Weights of a small mixture-of-experts language model, trained from scratch on English Wikipedia.
Size: width 256, vocabulary 8834, 42.5M parameters.
Experts: 32 experts in each of 12 layers, 128 SwiGLU neurons an expert, 2 picks a token, a softmax router.
Below are experts of layer 5 (counted from 0) of a mixture-of-experts language model. Rows are named router (the router's row for the expert), gate (a neuron's input weights, with its number), up (a neuron's input weights, with its number) and show model dimensions 0-255. Each number is 128 + 32 x the weight over its row's rms, rounded and kept within 0 to 255. Numbers have three digits each.
After each expert's rows: a language model's description of what the expert responds to; "mostly gets" lists some tokens that are sent to it at least half of the time. This comes from a sample of Wikipedia text that the model never trained on.

# expert 5
router:126146123144083093150109107164164156141117151130112119079140168093059159128098105097144134136142147174095147151142166131139133099075165130116168078140103114143111057170067073100116162150124122112166045149110103082151156102139080122131171090180169085144112057084151123172124120084129109210188150172066082164099144129188066131164152135108122118182186124097157164091116076136093096082127142120133147123113173130189147125127119113144124119128128109201070097090164120094174100109088142133134071154070066154080143153120152147107138139156176142138140110097144143135125060156153120106126127170154124138140109105144136102150127102115099070141152071106157090132181184159213185181122139150126071116141152155072106132168134120107108178121120157134105140168151103192158106146136100
gate1:190105099100146097146194152088094176118133136142134141098102113063125132152099110128143052130162163132128138041139119098050078112126096140145132121145171118114089074126076109156131121104177106174139122111151078068080136089064150079150160172156124098134123139190161094111171130143165139122100158039106099119146122142110123149148156095145189167137138064086037142104141100115158087104056176067132120127132143065137133115188101160169150186147127179144153115126160138164077093092138123081145145124124110044117110098093097115130140131143102088118175140135172187127109189131141150090126123105152110158144188115132109136100131031093155128125157177116124103131167073131149127132108098153123169116136143098118119146118122114149054121158115129108076096127094109138127155119181120
up1:123126117123097108088127191155104175184147153134134183130138082110105105103117093168147162046140098120127106100151120172092184100132139108122205103116183122107101114125161157152206192090109066128101133046115206116142135128019085149108112153172138120136114116143150125127087128162188130081109166203137095117110108138110106168156153100133150133118120128136190122119163118084158128137092089164065120146173149097114189143128159133185154076168157185160130134205128120160132138086179133108167108115130176171134149145130139137139084136147120127153090174092139081104168134189164115144146133115169148095117135189120124096138096149165118166133111145072182154143128112148152184066187119158117149091129139104119066121157138128125136110129184137139130124125148105149185159111050138
Common nouns, verb stems. Common nouns and verb stems in running prose, such as year, school, season, album, and interview before -ed, often after was or a.
mostly gets: " school", " year", " day", " book", " system", " album"

# expert 24
router:078156091144132127128121134095172154118110182089148106130129075115165100089135171130104143130151149167152160108149069163138103125133169108078086108108111115130115148172117073148141154151125097126179140154130181180095126183107131139171128176104067146151159159143113135144143151142158101140161110139099152047091097101137141146127170125101092110118128114173121141125121150118153135093094079057145105144105097115161118153083149132081152180133128079157124146137134159140152115136094077213140110067144153175147139111189163129090147105069093110180120120174097148158101100078073127100122120126175098194086135105115109180122188141146097176094112088150082069066132167161166107139078163087063125151166138174136082145131209145096105174119128102160088123129176053187161102158058110
gate0:095152167139120139101117115109152155112139105141128144145172100184152163125137115171103117084124120183079137136130175135142114120173124106142110112055048084113105082161157095105146117165094120167152130146148130125085202136084142121125118141108152089143194187155109165200129160182134166130095182094095199100162139097125148091132145119041156106127132139150146106130163143140123150146176133092163112160194103130132118137189141139133138184062097163130168116121119142138112050041035091155123136130121147092095129085136172103123139117153127168118155137121159114157155173065174135097193193108161120139063084139110160125139132118175146154177195145147138157109149150168145111108187102147137176160134174165151099183164146086159125156108129107142139126152091121080162170069114151
up0:144133103106107103130172151094104140159153114170093117150162159132144137102103183134135111164134117114113097170130146138133052127138155078133096136079141076111061119138125179119111106118147118141098101158115138085080195112135106160083105070122061126134089143098071178086096143104139168136112099130110157170205131086168191151166167058127073164088136108106170187151141095109143144090142169100134158128065123079110088081153105149084200181169120117136158101143093142120153127121156194132118108113099149124122166081114123096161165147101069140092080113135153148141173178126136117111170202097117158113210116110126081170081134169150110169118152170121136111120115120092100185111057077120159186133072135141168162121152156089107107177111131144135128057118176116141125153161154173
Year digit endings. Final digits of four-digit years after the leading 1 or 2, as in 2023, 1999, 2010, mostly in date phrases.
mostly gets: "009", "019", "008", "012", "995", "014"

# expert 3
router:081125110095190087122114147110146124174087129121168141103139059091203108109106120136078106116133151147073130111083144116097179093145091130123116107141140123147116109154134113071053131108113142081116144131136067200128149138102179148187074131102120128113127062175112115074114098141114125128136143103171133130186117119050154151152098114147095090117128133159098139125158094154082120095106120100096076118091168145165104080164134136153160090144186134146116117160166086091100128189184100112114156092106095116088167095095087132071164167129078140124139095088162147158146083158105066116070154099116123146125148102103097082114138147101077148134112191179150179127074099116075180169094102167077143141042131103111153138115157096066074103146121163164131126139102133198124061128108115
gate4:152099045138152153100100128112160111116091122108131160142125135107125133134136160088142184112131069130157120121089155123096137062123174089110200162118101163139129144091129133136136127112164137155064140138219130144083162199111150134144159076085148164117168136147142186178130148163158174107136082120152087157096202166124115141147121086116140124138149126137075173116094134088113193119096163176145145095152119175158153120150152083157099131110151145161095063159136090095151144066109137104187074100112176119089105172169104132112193135175177144044077171132121082119186150107093139154079115128128147129181150121120107077105105197089137127098160106068162158176136150083101079138092163155130134165110131097120185098115157152129149090087127148138162127114172183138099145081142179
up4:098088146167080181137081155100134163089125128113109134151136121172097165174120138139138123094142117157206070104136156158162156130115165079054213211115133183158116142061155162179152111150109115104064097202157152147107145145113147140100076078052098120089128122126080122119114120176193186155083085132135116165142172118081133130126136132132124075132147100112163143147119098060076165110106162131080144156164118109146122152125104097184114166150139146188120080126097088115168119091152105162124099112162168145138130091111129187123208140120127102101140163072133124102128147142090189119094148167165124081107147125147082107121123126141116118114126101140114128163134127145130154134107172160074160158052092124088105119150060163131152140153124190132078146104098170109099122131160203
Mid-word Latinate fragments. Middle pieces of longer words, usually following a prefix or short stem, such as dec-ent-, ens(ure), comp-onents, sp-as-modically.
mostly gets: "com", "lect", "-st", "omet", "reg", " med"

# expert 4
router:153147158115108206115140114124103055157171129142091121175157118130110116135123165062101178104107051112124095135085108120163108139112182163120116078173119128133150100162139188114185115130158145116125076094158176127110104116090118109140159073109153120125098141155081143129125093107169156125155091147113103192120163108080155119129117178111083076120111086208170155121128147148140177129088161136105201134124134165146160083178129113200104150148155171100149112129096125096145100159132205080092152132128142127116204112117137105145113147177123144091115088105138135148067189155154179124179155154155083120153122117091116172136089098169148134148120178070170124154104114110106218093133073107104162056075130148143128085135136079129125121069145086116129084139138179196116133092119175
gate0:098127134084136173198162142129107108150110068126183083120170150128105089114122119138108108107111164151126152182157151122124128124163122190174048129113184121124154181105127067133223117191121154099143087131108130107114153105122110084134143168093157127166100145096133107099179086058136101077131136101168163094140120089183122079094152185136142154065090132089120127122196163125123054086091127103202113067160123103116105153118126147167079107096125134112175117100090167141078080136157157185159141164114124127133097112120135092118105078168099132084117127102123165182142114137106133179096140104163124074145192101199115116157132111074128189190089097096122160102118128129056096160164118131113123110176118154171157094111138120127152105156196106114122118153148068148140142122105104
up0:063142128053097101092123173140188120126118088116082114099148118179147129126084134130131096086184149146097074169163143134091134184181156117112087117104096178100218108108143105065089137123105090063180138047119175108204164129153150128131106091152142117127146140134118105109144130110145085185096133145139151125071171040111105079150143158126112100061123139098087164126138176131125129075148188190114098138212099176117172098138122097091126099095123114140100112121127146083120127170170131138135120095106116068117134127109145145122133107081167173117150136157129070163138060098143164120081091111137130118131152123130162181161135105122150127152162115094107142126145164159117101158139101185158167180114131158155086161140175130076136102100106140086104133176065064124128161134096179
Word-initial consonant pieces. Single consonants or clusters starting a word or word piece, often after hyphens or inside compounds, such as b, th, c in handcuffing, str in dumbstruck.
mostly gets: " b", " t", " ch", "r", " th", "c"

# expert 29
router:144096136151090151184158124110083037136099143132074132140111150148086093106123102145073112097098127115173098116102128126116099142169130161140090186119160116187134227132140082114153123138106132130198125097117115206153158125176104154054164145166144106080065150145076091154188103074151119080177116081134153131153078145160140166088190103177104122109096119122090146086086083198122151145099092165168115157114098177104151146138153128130112097151100148102125069127137116158079160129150123094149156111146126163180128097143139064134112090150144175182133144116157153155079125119130101067157145121110089154113106134186078140141136091153113161141153102122121137134085084150123208184076099073138162128110119087152165128172116186097112161081104096099149170093111148097116103139147139
gate4:077113157125109084103086149104116129166155120113116099180143099064138110083088105157074108153095125101097153080160113083088112134106116117138150076088083110136105090125152098157147113136134128118081101102165096107116112093090102116092165098098100130076173105063131146132139165161193133160079114193134175080143163164200199164085081047175138149168120132079148107095208146156147150167153091098033132119160131161146116067094056107123126160129135153079130121173188097176123164136058152149086135100157181125131142079193124117149101124135148176114093088150122151109114163179107100150091147129117184141186133110114090095142141135112103109136137157114129144151152154160123130181129137109112152115108117137075181121093142144177144175122069147145116141113142077107171088117119104
up4:134195158102177126151113112146114169105131112137126121187149092121124119137188157155147169087102098131116159140140101129162137105124088126169100177084114192095109104098099178149163184155177117077194118135165115155128157071075188133135151165136148143087161181103089158130120145086169157115123100114135109166084142092138072068146157140115081107118129177154139100131117118182068111182128148083160136175136125125137077145108111104156060201110063085136153133094097100062121134084137141140145133156093147081132136118114160131072127153134158056127122140172095142157112147037153139145122154073103131130119106171133133097113131118104134161092062121160197167110168088119111122046141120127205067132101156102118121106165105123108129096141140115106119074151115133093038092123172113
Mid-name syllables. Middle syllables of foreign personal and place names, such as Chish-ol-m, Nic-ol-ás, S-eb-astián, Par-th-iepan, especially in sports or election tables.
mostly gets: "ah", "ber", "am", "ol", " Ram", "har"

# expert 13
router:150119093124142104134089149110105114160091078143129114207160077059121138088162136168156091117105146133132132097129116147086115172093082186172102101154187137086094135165208138152145104167118170103134111078175144102163129152146161110132138099148110180059123126135115190141143165172122118146161163133112156115116126141149081114091040138151186149116121091132115149091136126164170142181155080143058172100172137194135148141165162124094152122053135164158076158152181113138100165136133111063145156138191149138157122168115165119080099076129147117138098108115095144131099140145134098081146073125058087098083157084075083149162152127132121103060120137080112112136087110176135152129117153086158074113167114157136147185080183087087127126106159130114133128145156172140190150108141166
gate5:153126144093031107119125178129137111164133222163056094108086147181130143176104139113124125165162143165120106091073115146112074104113121136167164151139125165161186177075144159104128132099147120122159140114161069137128157152213175131125167143103150121136170146134150080083115147146131167179114131126137208157080135133081050122119129140139133116145147128152159120151061126125151170107072122167167185134084135159122133189205127145064169130142071101117120116107091114114137167150129122161143092136113141109187167141171106173121173166109117097090141151128149113105130071064153141121115160139144126127106142124077162147112115121090147106161090087079197144128145091103100107080137145157175184165125131138106159154126108178102130124062142090155145205135118153128060170132098167
up5:126178141153128130139134136079076146150083115119114091117127123061089123102156151164167034229089127141153154139130117149127109095045184152149124081126163106104130098144118058090092093139159171103149112117107101110130148102093162172121041151135132105105118123168125055142161082107108140173088146123128137148114127170117090175135123119120144094154104116129144152096091108143128168133146098089167129127123103169154165151111074174087120147088113118112129098141110153163151105157102069112100162135138117209139108169175125111140156091111118127122165159164145100109082128103128159107243077137093140089106123100107186203119137146162166110150122097042215117163086105140099137115089153098127135104156130160165136135066156161135108161102160120176071099102144159100147143118071126
Mid-word syllables. Middle syllables of names and longer words, often foreign surnames or place names, such as g in porridges, ic in Jarmuziewicz, and av, ov, kov.
mostly gets: " all", "av", " last", " each", "ñ", " every"

# expert 6
router:146157118119187112140148121149100148123137104121077153129111119125088104190107121096089081055123109115145135101179126199150103093129151123067103098123133160071143136081125104170154158165155079085096172166126118159101134182137056110113065105149085122137159169110089091140155126134167085156125093116100145091171181110145178109138159145136160082141105105159164155053132182123130124128089189169098082180168155113114137169126063122103119141149201118166222161180084157149107192110166080152161096132145113109094069107145158070103145119098191132132168102176154116077152137112115110117121156156172143154131111134100112086144122083145160138090139110098158104083141095136107079107106156114172164153089126161139070180145114128162123107191114125150110128080173116161109095088081108
gate0:143172115171155193120097151135084013091180145147096150134164123079089125106115102108140134153078151138143110152114103154106126112171111185162055095130092099163127153168100174154198133128134141115140135132124171093167198099141096142134185159142121154137133099117123108126130135168152082125094161122070151123132099138135086088181164152141129173096133151157128077147079084132110098067116167089101137134083191120110095119150090091130141158095167095159061131129148143127124117142123144100166132159114151099110110120166138143100068132149172131121167136130151149133149132188131136135164182109085201181130141140059139166158079162171089061111162161121106077109122106079165094184141129121145133123172132075147128168109215141098122133158090133177186044120082133174155133108138160
up0:080145082164185128135119136132157102119091156130103136129089113111133138171151156141118112186093101130112145136121124154068186153130155106164120147153139170195142136133096228131118160140145130144096120108168170154141044075159115142135173143123143127180123152105142141116153109115075088154064131150091105213138143102167101058172134080199105132079166042051132148132127068127139151152141101120102120112093182124099131141106141097122161120015118176125095113160104071112179118183113129100152095108123107128117145134157166109208127120149192164127145115147093072109195128088168089121111164112135126171171095085129108153107094095141145131120128130146155148112129162090152105174113098141078148143094143128109083100119075112142134118127155094118131110089050124094191134141139172
Names, titles, ones. Word-final pieces of names and common nouns after a first letter, especially in tables, plus one/One, as in T-rey, T-ime, d-uty, Ott-awa.
mostly gets: "ieutenant", " one", " Chevrolet", " One", "ouse", "uke"

# expert 28
router:126154187122122113094101115121074157134089163159079152135073140090116172092133144127121153154099135100111121145099157095101113092059145147158137163056120133212146152111104130129150126082159136099091169168137093126103106089123133119091183164168168197114152135102153127108091095083130187163097160151086130174103123110148135155156102134133106175097166116131163115096123135149104198162108155099108129126133127199163159080135130112089107112146099120054089085171141141065165150148116167142200150159151149094186134133090129091147120107127157076087091153113152116176137042160158080071171108084054142089084155157053186106129086145063165122135157127127147159141133149116106085105176136160118105174125157141152178095156085167139118078125132169112115153129156122080156111123181100
gate5:118117108147074160106139144100202167110140126116096084105127142105114150128136092118145139121120117162066126160090164132126144158117181140123126024131119165248095137159107105127115126097101163097115113123123097175140169116151153141128116151177092109182129127080136051127155109112176161222118070077085133176140182167109143161130190146104138149114158176154150170141170139166148145129143149165125149097140105129144140135118075111143145029109156134165146049130134149125097177145110147134205138065087123111154162132086104194073109134122155157105118166077157098186170129154128094097125104138133177153149095099079134154093147103205160086165153116113157095127120104105164128157127143173121135143149197147119140176147107143115151156139121143104133079135121135169183174163108139
up5:116120146149125144143077127149106097159172161144168125119102077164164138115070105114072096122139104111153143027090105137135151090164087138114165237117195088082178150091155140131130135155160116147171154147141160063079101147112128120116175098104092146082118104165044144108093095144128102121115142184177126071162053154154135098133126118198149082102140095137118061113104107114109110115100163092175134151090117125129088109097132194103130177167094125135133188137128109126170110129176088137128087188113168112099154100131135102107128145130085151100093122112143117102076123132148118176114157118112086096118152084158134102130157116092079153107126152132130149130174159125048145122114132039194123134116108060166105085132160102144138156123111155109131182113137085116114029140118136
Copulas and articles. Forms of be and articles in defining clauses, such as was, is the, were, is a, as a, and "one of the".
mostly gets: " was", " is", " are", " were", " is a", " was a"

# expert 19
router:131103113116112181118128110161129101126134123141163120133161139139061185122156153160199223104186126118111149119147168179109113076131145158056101106132082150096110113135142111140087159208162117108150172138089137115108166178074094076161063160158147114150151209165049150124113065129173176131157056121151146090137147111105106166135141166123048096117105121135101186096145181155147122111148109079153082156086133057139111168157144138165140133116174106138172141131141159147140076138151110157121122082113065153125126174161155151133162087095139109064166135150073092130079172092093127088094091169152147076127112113155120153093141107131132152119178154096117070165160150086108084110146100169077120140110100113134073133126104120169159151151099126162145160146142108125113179110100111
gate0:142180117126160117110169137134091119184084159163105118149085157098114138128163126126096093154023118130089148099084146103171142168137128106139095139150097105116086103158083124101137076158170135125098087164100126153082100089114050080100142131107135145063061087098100155088159131108129088108086133121192114123114130087192172170086085163158161099124123120162120118128118163177126131109089129125116167120128052177060117096198105126119149127174122155092120178108172135087081166163126132133133142200165162113151114123121089101176065144082133088174141137133137142064097143136114140132131116115142100136113142165126078094080145169122081103072163132172150151134121133113133126148099206116147119125179149070144172114102178134106096087114144084129218128083202178118120122134138099
up0:128172065120121155137182171102120154186123161153098151101127092120111132134118159107138101130127132128089116096103139101167109158134077173111069136154072140124144091082058175109160080137172111070120131077112093117104140107107065126148130145131149141105107104096097108071141098184196168137089157091149138119158141125172165183132096121097174079104126072095116106143100140166122134070111149146117140146139093148102103122178119114145140131108106148143086166158176084108143191133173187126121120140130177106191180122092160162167122137075049108128159113126155128057151182130124185108075145146112145154158138148145086186032158169140099117139128155149182142146095080141118115089093155072083165088129144091173149177170112087072123127110101100146189115150161178087162103089106129
Acronym letters and stats. Capital letters inside acronyms and codes, and numbers in sports or stat tables, such as M in PMDC, B in RBIs, and %, million.
mostly gets: "%", " million", "_{", "SA", "AR", "BC"

# expert 15
router:144097145159170057094144150095152094113145165108122127124121094177090099076158131106159129133180148149134141091169119110156137130149099160082162144140153099102070126101132063139125091145100110081153143145166128157189154106148168074084107162090201080148148144155144075105183105094133097106143130138120119119131152129115115161113162190132079098112165108117143120134138177095148100101136089130140127170148064094081123175140090136108078157135137162115150176109088034125150106139150122097089115109141142126072134148176086204132147107080097188083136128122095172139135120143108182158147183137106114145080138148140149102105130120113095115085171085152178167171166177157105047077114165116128089156144131184106090164107125103128189184190165153155120185099126140027133119082137113
gate0:087053173105152140151090127131149143180109121178141179084100179186173144081116080092155090123116100131169128130085140116096157169155140103111133173098119165152107057155115168102157139131112163113075113160111143164120160106110109140087125153159112110174109098173100119077168158174172131136121163152137060114094175094139093147197187125111103172129133176122147145125116158154158181182142124098136150102101094108153120101200153155119085130104137173108124154123090115128113059059117118133119090122150130147057170141153127109096103124151175136083168132093118080046147156178146114117132075124162170139120082163136183126088038172189083135141147138135109135157134114168082138148114107048118154067114100105142130175131112186117179105071088144110143121165101118098131163135142136
up0:097201097148201105137122117133118168149155164057194119150115092137083080135184134166125136114120128187133102123132140081127120119134099135153113013144189054113164123093189101102117151149133122125155145112077140135129094090120122079148133071142147145149059156110147129202107081067058193161164124133126177085141117150137164142091164143127155099101090072108102062100149060137114109080082134115137111158108137169151125120113048113123145128134161117142200160121190144140139146145193092137133121139115120163101154166141156143143117106145143087125098133109165177099080083100124128136166191117165144085148140085130106111147182133131120169151154140065166144125148151147151110155107189093147103109131124171116080105108115110156072157160146120132110107148140089140168141106110201
Descriptive verbs and function words. Verbs and function words in descriptive statements: located, built, used, is, with, through, plus LaTeX braces and backslashes in formulas.
mostly gets: " located", " built", "{", " used", " did", " These"

# expert 11
router:141166118118197066170123093064118187131121122128159144125104134185184145102095132134114113124071138171144150161101101109136103122123168132085138085139115138129156142153079160162139121121172085121108168131110144120154128132146127127127160128137129103089111131133130074181132142152058108196106074138150174174157094135111114157083158112160162179144071089114115092125123075115121122136157141128141111093092062133112137096110138133105129158102097138107114144109112175121112159121119144166102064140036180141157085148153070103032123168151102124176111123107132154140132106130069098116135134145067146083130114093147094162206110141064136121162044057129120222115083128153120106095149156086114132109173089087151115050122096115085139136137211137125109104121096135215141149095158142
gate1:097144097122110132115129094120122128114174123093105132076167137124120156161148077114151173180131128132157172151098102163127099107102121093157091173090182147138218084130072089091203039170193156155102108086164099149144186143135106113122160090142147100153129128082130115132147050123175162214070161049080121112152132142151123155095156200093140139116142117109108104155101119145048153142174159145108091117137068171111127123162127145140108119111123171104152098111142173152151162092120129114201127161108184090131149151134099112084132096104118092030182160067098125129142123115161077109058109182124139125097103125140205133125129113163115149122147119127150135137146137170171146163108143152095179162175106157144118132134150121125169144166129135069126145128149112115079114120104190
up1:090117118204089147187093102152114140046085119145111176145087104138162157141121074118165180157104101090145186181089104160120143069131147122113158142118161141129113070121151101084122134165158137102105091120160117123122116070103090160135159149166096134175088087131157102099110120114128085090154079138146185112091109115158088181115168198167095102181118134147092104170137132118102174142207142114157118101174122133093077093103143169180095072097132136140155135110153126104112095178143092134152105132128096202142122116174084133120100143155101095154210202114087129153143100098145138169138144161171165151125055138120164125158127122192127133092105108146156106144193126140167130108138132132080128095112170115137127096147124081197108084124100148153123113131203085175139123210127171
Occupation and agent suffixes. Word-final suffixes forming occupations or abstract nouns, such as schol-ar, compos-er, -ist, -ics, -ation, in biographical descriptions like American politician.
mostly gets: "ator", " director", " artist", " professional", "ics", "atic"

# expert 27
router:098092128067098165167148114121130111186139077099159068114155119173110085144147130131137110100091154125128094093085142189121093186127167185152155182124149114149158144182162099130157112099110193183092067129110125106136104104098092156128102152160147168108175114122146140148181140170151142105165097098134082125185127130166131078097096113128106134098132136133102057101126107162163116152118079138127125139167152114181165146135122125091177152119079138145140170152160162178120137090148139081117165093201175127146072155157150137110061192087143091182104100155164141047118131077172132107107176135189093126132128084128097142074161129167082162086121118125139114085165104155083144145125149172096045111172100151108128119143101145088139099121194107157123145082190104097108121134153048
gate0:091117134176154123138162126140125132129142078167053102143192092134125113135134060066103126099154121107110091170131143096164136163144096150133140204116124085118088122136118134131077162114166160190124136104207108099120127109155130102084140136162125121105122175152085119112095117122151102081089136101094125095111079108108135138157147120129098085144131116085135136052144075148151148132125147123100079123192095174058119138083027152142112122121082201111164096143128151129123117122075129141137140152155049151153142096137128125114135124119231164149110167157142124143052138118170194084122133136153155143140047102161149130117176119144102141139138108100173131112096090109126167157115069090158147194083138171126119134189176109164117163113079097098173164101113119084134101157078051
up0:151132120104082220135108087173099089114115154119185133146153123113156165112135239138142096118218136091120119148138120157139129163101108093102149117112151142118133161114123082121139100112105103101079155155146200139181105182104131126145144183133122112146166114135039130105141159193097131109131096141127121161119185156118132147076132092182146135102146093190137128069093119149169100088111126146226161156164153081132145153100094139152102137165124137088156092153130097168123143135150137148085117148135125162092130164115130130077184157133142145101120107117124090090171165084033124045087124117144085098111091164137119172138134161144115159093152138120102120071125124143163129124137163152052121127084144164147145141049088155073062147149073085169132149095142132105096132171175115
Surname pieces. Word pieces inside personal surnames and foreign names, often with diacritics, as in L-ink-later, L-eck-ie, Mackenz-ie, -ić, á.
mostly gets: "á", "ä", "aj", "ić", " Brown", "ü"

# expert 12
router:132122131137107080190116101105226116084108121130164159109141091168201127223112119132149122134116141095161150100152148154139147151103148134110150117120095115138101132105193126108102140170176113121085098165110156144134091160100144158124099128107105084158135184143060140083075179106070121098150111125170118105097141151085085063118166122165128098176115161173102091124208088129134140141224083194139067098146116123131099138099121131166149173122089112182155112129098123104144108140125076142118093100070092162138099128214148058101122135143134156105157110196163158111159108124130160134107140122165120134148118154139149173158092177087102127107113096129131069177142126109084155102090103077198076168178137148170106126088159132126168106105148130105098092102113073157139118175123161
gate1:126129120111128122163126141094117126161147127100104121226090147151113127151125096173193175141105150109086071153113090127125122125128148109173183086037099109085130088106127176113086152095201111145132088126134110127186188098113155145140130114069129071055169148162123077116118143122088140169114063177123074125110082165137122199140111190123140172168070167138128082110108162179122142070149174140138098125173130167114101169136122109159128110127146117117129086150137111148108161127129147175141151162138191051130072114094134139135084187144138147067181051116134157187104149172146038101103068118116128124186157142120120085152126133136154127108138106077097159139147130133152125117133081074170138167187132118093168096106132100137176165122116148095088105095131132153112128123129144
up1:141131045108165144072085112168094129124111141137190150076098087109121097172134076177140172146135117118064135134146115147176103112166128142187067160096120148121101123155178084128156127130130141161109196145163090199131142150135057123146062146110085115154133135174109163122132082041148132109106140108146156149183125133100171146128147140161106154138169147151111186122165134118129099145111142103132125067080092132119139135144091104151146159113147114074127122078160099139091086158155094093140083067125081132109084210140106106189154151158163079199169116181082133238088124125124165126173164117122165102154095152138170134119142114159136109147169153097171124117126150120170156096103114166118200106093114119123067127148098152141115099149105088155133143096135144166168141201155125
Noun endings and heads. Abstract or collective noun endings and head nouns after the, often before of, as in enorm-ity, synthe-sis, relationship, area, family.
mostly gets: "idae", "ios", "ians", "ness", " forces", " family"

# expert 10
router:160136104134152134133151119132118122074137151067062142151121047175174163123166156115125091154110053137173147140152120113162157053085109052122091159088155147101159091137106146168101142099112072169111166120135129126084159100089132106096143159115172146135096121096091110067128153136122095100181172177213160088149135142108133111109086117128104130121134159066106170178146151159113122128154134142167168128152028093089123130072113146095114139148132150152156152067139091158149138147129158151129137039122123099169176094172046172144122080100114083124171149174076115132106159127112134178134128168091168133145056131070140137137095110089110092076169105157140112100129089090114104109109124101117155145116147121075126103073121108127129160124106100188094135123148142072106121132195171
gate2:137106139110127135125146128071130120121104139108177154114165155124093139184073137102089133179136078175120105116050134080157101144193141177074138168161082099117106157082096098188157141111104108156100105114161067111129138097193147160140121095200138139108142113159116103139093130150134152140049123112146123117120115163088170184193187160115071134048161083127116145099085144098098129198092131126116145135124127111151110084156146079127094111082150180070180120164124135175142093130165162095159136180131122151085135110144157171160117106113141119116059103165184141086123079082187130119132134105130157125145104093187172117102082167149083203125100113111145128119112149154139122095126172146074126130160112130133122100118142110134136139182103138145136127160121158116138194032043157
up2:140134205152053071154173096121091120182077096135128101201143131142060082159146207092062096179117058124091121176068123093111175103140113134120103129113046104075104157137107113125078196154133106144087124144090172136102094168095137152098139120111121123147168118135116170105085158092119109128094106145123121135142139130117135134159103117128172127091104086115088144163099159101073150143169097138112161127094111137091084137198172109108150079136127201195103122126206154153075107151076151101113154081113143146160152113136119187160122131143128131074126182143172148048150160109140121069156116118167154202193154168145123133106127118157171125146135136136183151101099100127114144095111149075123112141131119123104150138101134112093093167153089107185143139136082170150113111114094142
Commas and list separators. Commas and other separators between names, places, list items and table cells, such as Boyd, William, the comma in 35,000, and &, |, –.
mostly gets: ",", "s,", "a,", ", B", ", M", "er,"

# expert 2
router:108103110089094198096149176110120087141150148141085195123141192132109130096156193127131182149152158153160142187142178149146111142148109136112136182086090147115132153101078136135084138084116139124102128146115149154140114111142113142092108100149112145119224160107168128176079107167118136073122130123177190114082131110077079097136091138090146113110095157122116119163087135067095111082157148131130199102114107125092111101110077113163169123104066100077139132140124197157110152156112149185197160142166183070068120080095096135129149084113138118119200161079111124200128162169132088201098128100182104166154100164151142096103093068123173142127069124174108108137114141185127079156127103158134149109123111179114132135096175142130143169162163105158110108131131099167098144072143116
gate5:119131122117137150193131111143219153153166153166106121128138109134143172159107141179120116132108112152151136219147116109117149160147146148139198055107142149067131122144096145120155212152103105089145103132117133107153159085089152073159094171168096084116126108140133101160115118107173169177156096096165118098128090177139101063150205108107122101091160149089123076110138179169103159097085166113117153170155164063101111134094126109131168180170111163160113111170146158076119107078216102157122079154086152133135143124150208137138135163166142171151142121107136116127085140160120089130117131114138144134127094069107106115191140120161170139164132118163071162149095105098129193148079155118161115098126123059123108148172048122143117098106160173081180131118134121144164192144146165
up5:123108083101128181158137128195198107115151167145112123091089171141113157138102105122126115184058080119233142131176156119107160152119139143080101103150133125107116097083079132170168181140153083039134140079085161120125205109183147114184102140128113167095133100113150069169090127103100113126105127092158078089069132087197094098126096129120075143126111116193084072140142141122080104094160160137092116117141175153138117140126094142152181154164089126168055128123068126119178088186194123155091143112085166124099153150107142105136070169148118156117122117121140161094110157134126135151078128137145123130139091063127105156152112122143104136099140163153105137129119121072097125137110144143137099130137108087185131174172165091173179146125158125180157102135140088121133119068174179
List and table openers. Line-initial hyphen bullets and table pipes after a line break, often fused with a capital, such as - M, - S, |.
mostly gets: "- ", "- M", "- D", "  -", "- N", "- S"

# expert 7
router:159074102137077183094091128150166091100073125133160080128132098144138126182133053121184192151153116174132079158090156112138190111107085145178147107172093176144182080110184181085171148142117110134142088118084147153156107152126138119156124107097134099125113088178136156159091147156115112116106150106163113150114096147153123090123136122130110125173255117151144140187170109138153099153107131172170112144120164163145142151131111119229161149119136131166123117122156126102089102121117148114128105122104119159141078152107108095185111192073174150162157129177161145080203162175209161159140098115148100111139130175097157103148131168100126105128133182113121126107099094127201181139136130126149148109088119126105089114157143135150084085093097108150121106157086135195156147106139193
gate0:166145101097123135152117101183128135173094112086100121138086093143106127163165142137168098177128097082119154156135100170161103106159096114109091088065125069150113121143144117107052133199106061139129145149060148106169125155093131149116121188096111157093100104154081109093137109124136154078190132181179131116115086155126127105135119072203158126070060132185131071159132125105120129152125118135175090100109087172107153121129153112095147134135097185105132056138147136132150152100118120086141165078069075170124123095142116052117166152078180135172140122209138140125142104151114114127192173185114100167099126142137154169108094148154171104155138119040175095121138123080079072128074077124131114143159105123131134166158129167147122190063116111159144112107136077122133147097122120
up0:146140077133146059112095134087152162176112100159165106101165105126145108136138135105125154099118114111129100112143115085179097082074117071100110151177149138117135119177143138097216118093137179191129096113137097089173153132121090101140194066121106079116119121126142193136109150168151135131107155047118141159091144076188148112160135131133161135080088146094115093108125087099069138088139083111110171095093185160172132096071214136154134104153097079141130160074093105095115091105044101131122115126092146110121160173121151153112104131134115099052054136105165132121131112187112088162134142152143168079058116160163122145122037146114149114128153156096143133214163130114119104161155095098150182142114157142103152096141155146135139129096180149092115102126166183125169141154121138
Latinate word stems. Opening stems of longer nouns and verbs after articles or prepositions, such as ass, res, exp, def, semi in semi-finals and Feder in Federation.
mostly gets: " ass", " res", " comp", " Cup", " def", " dep"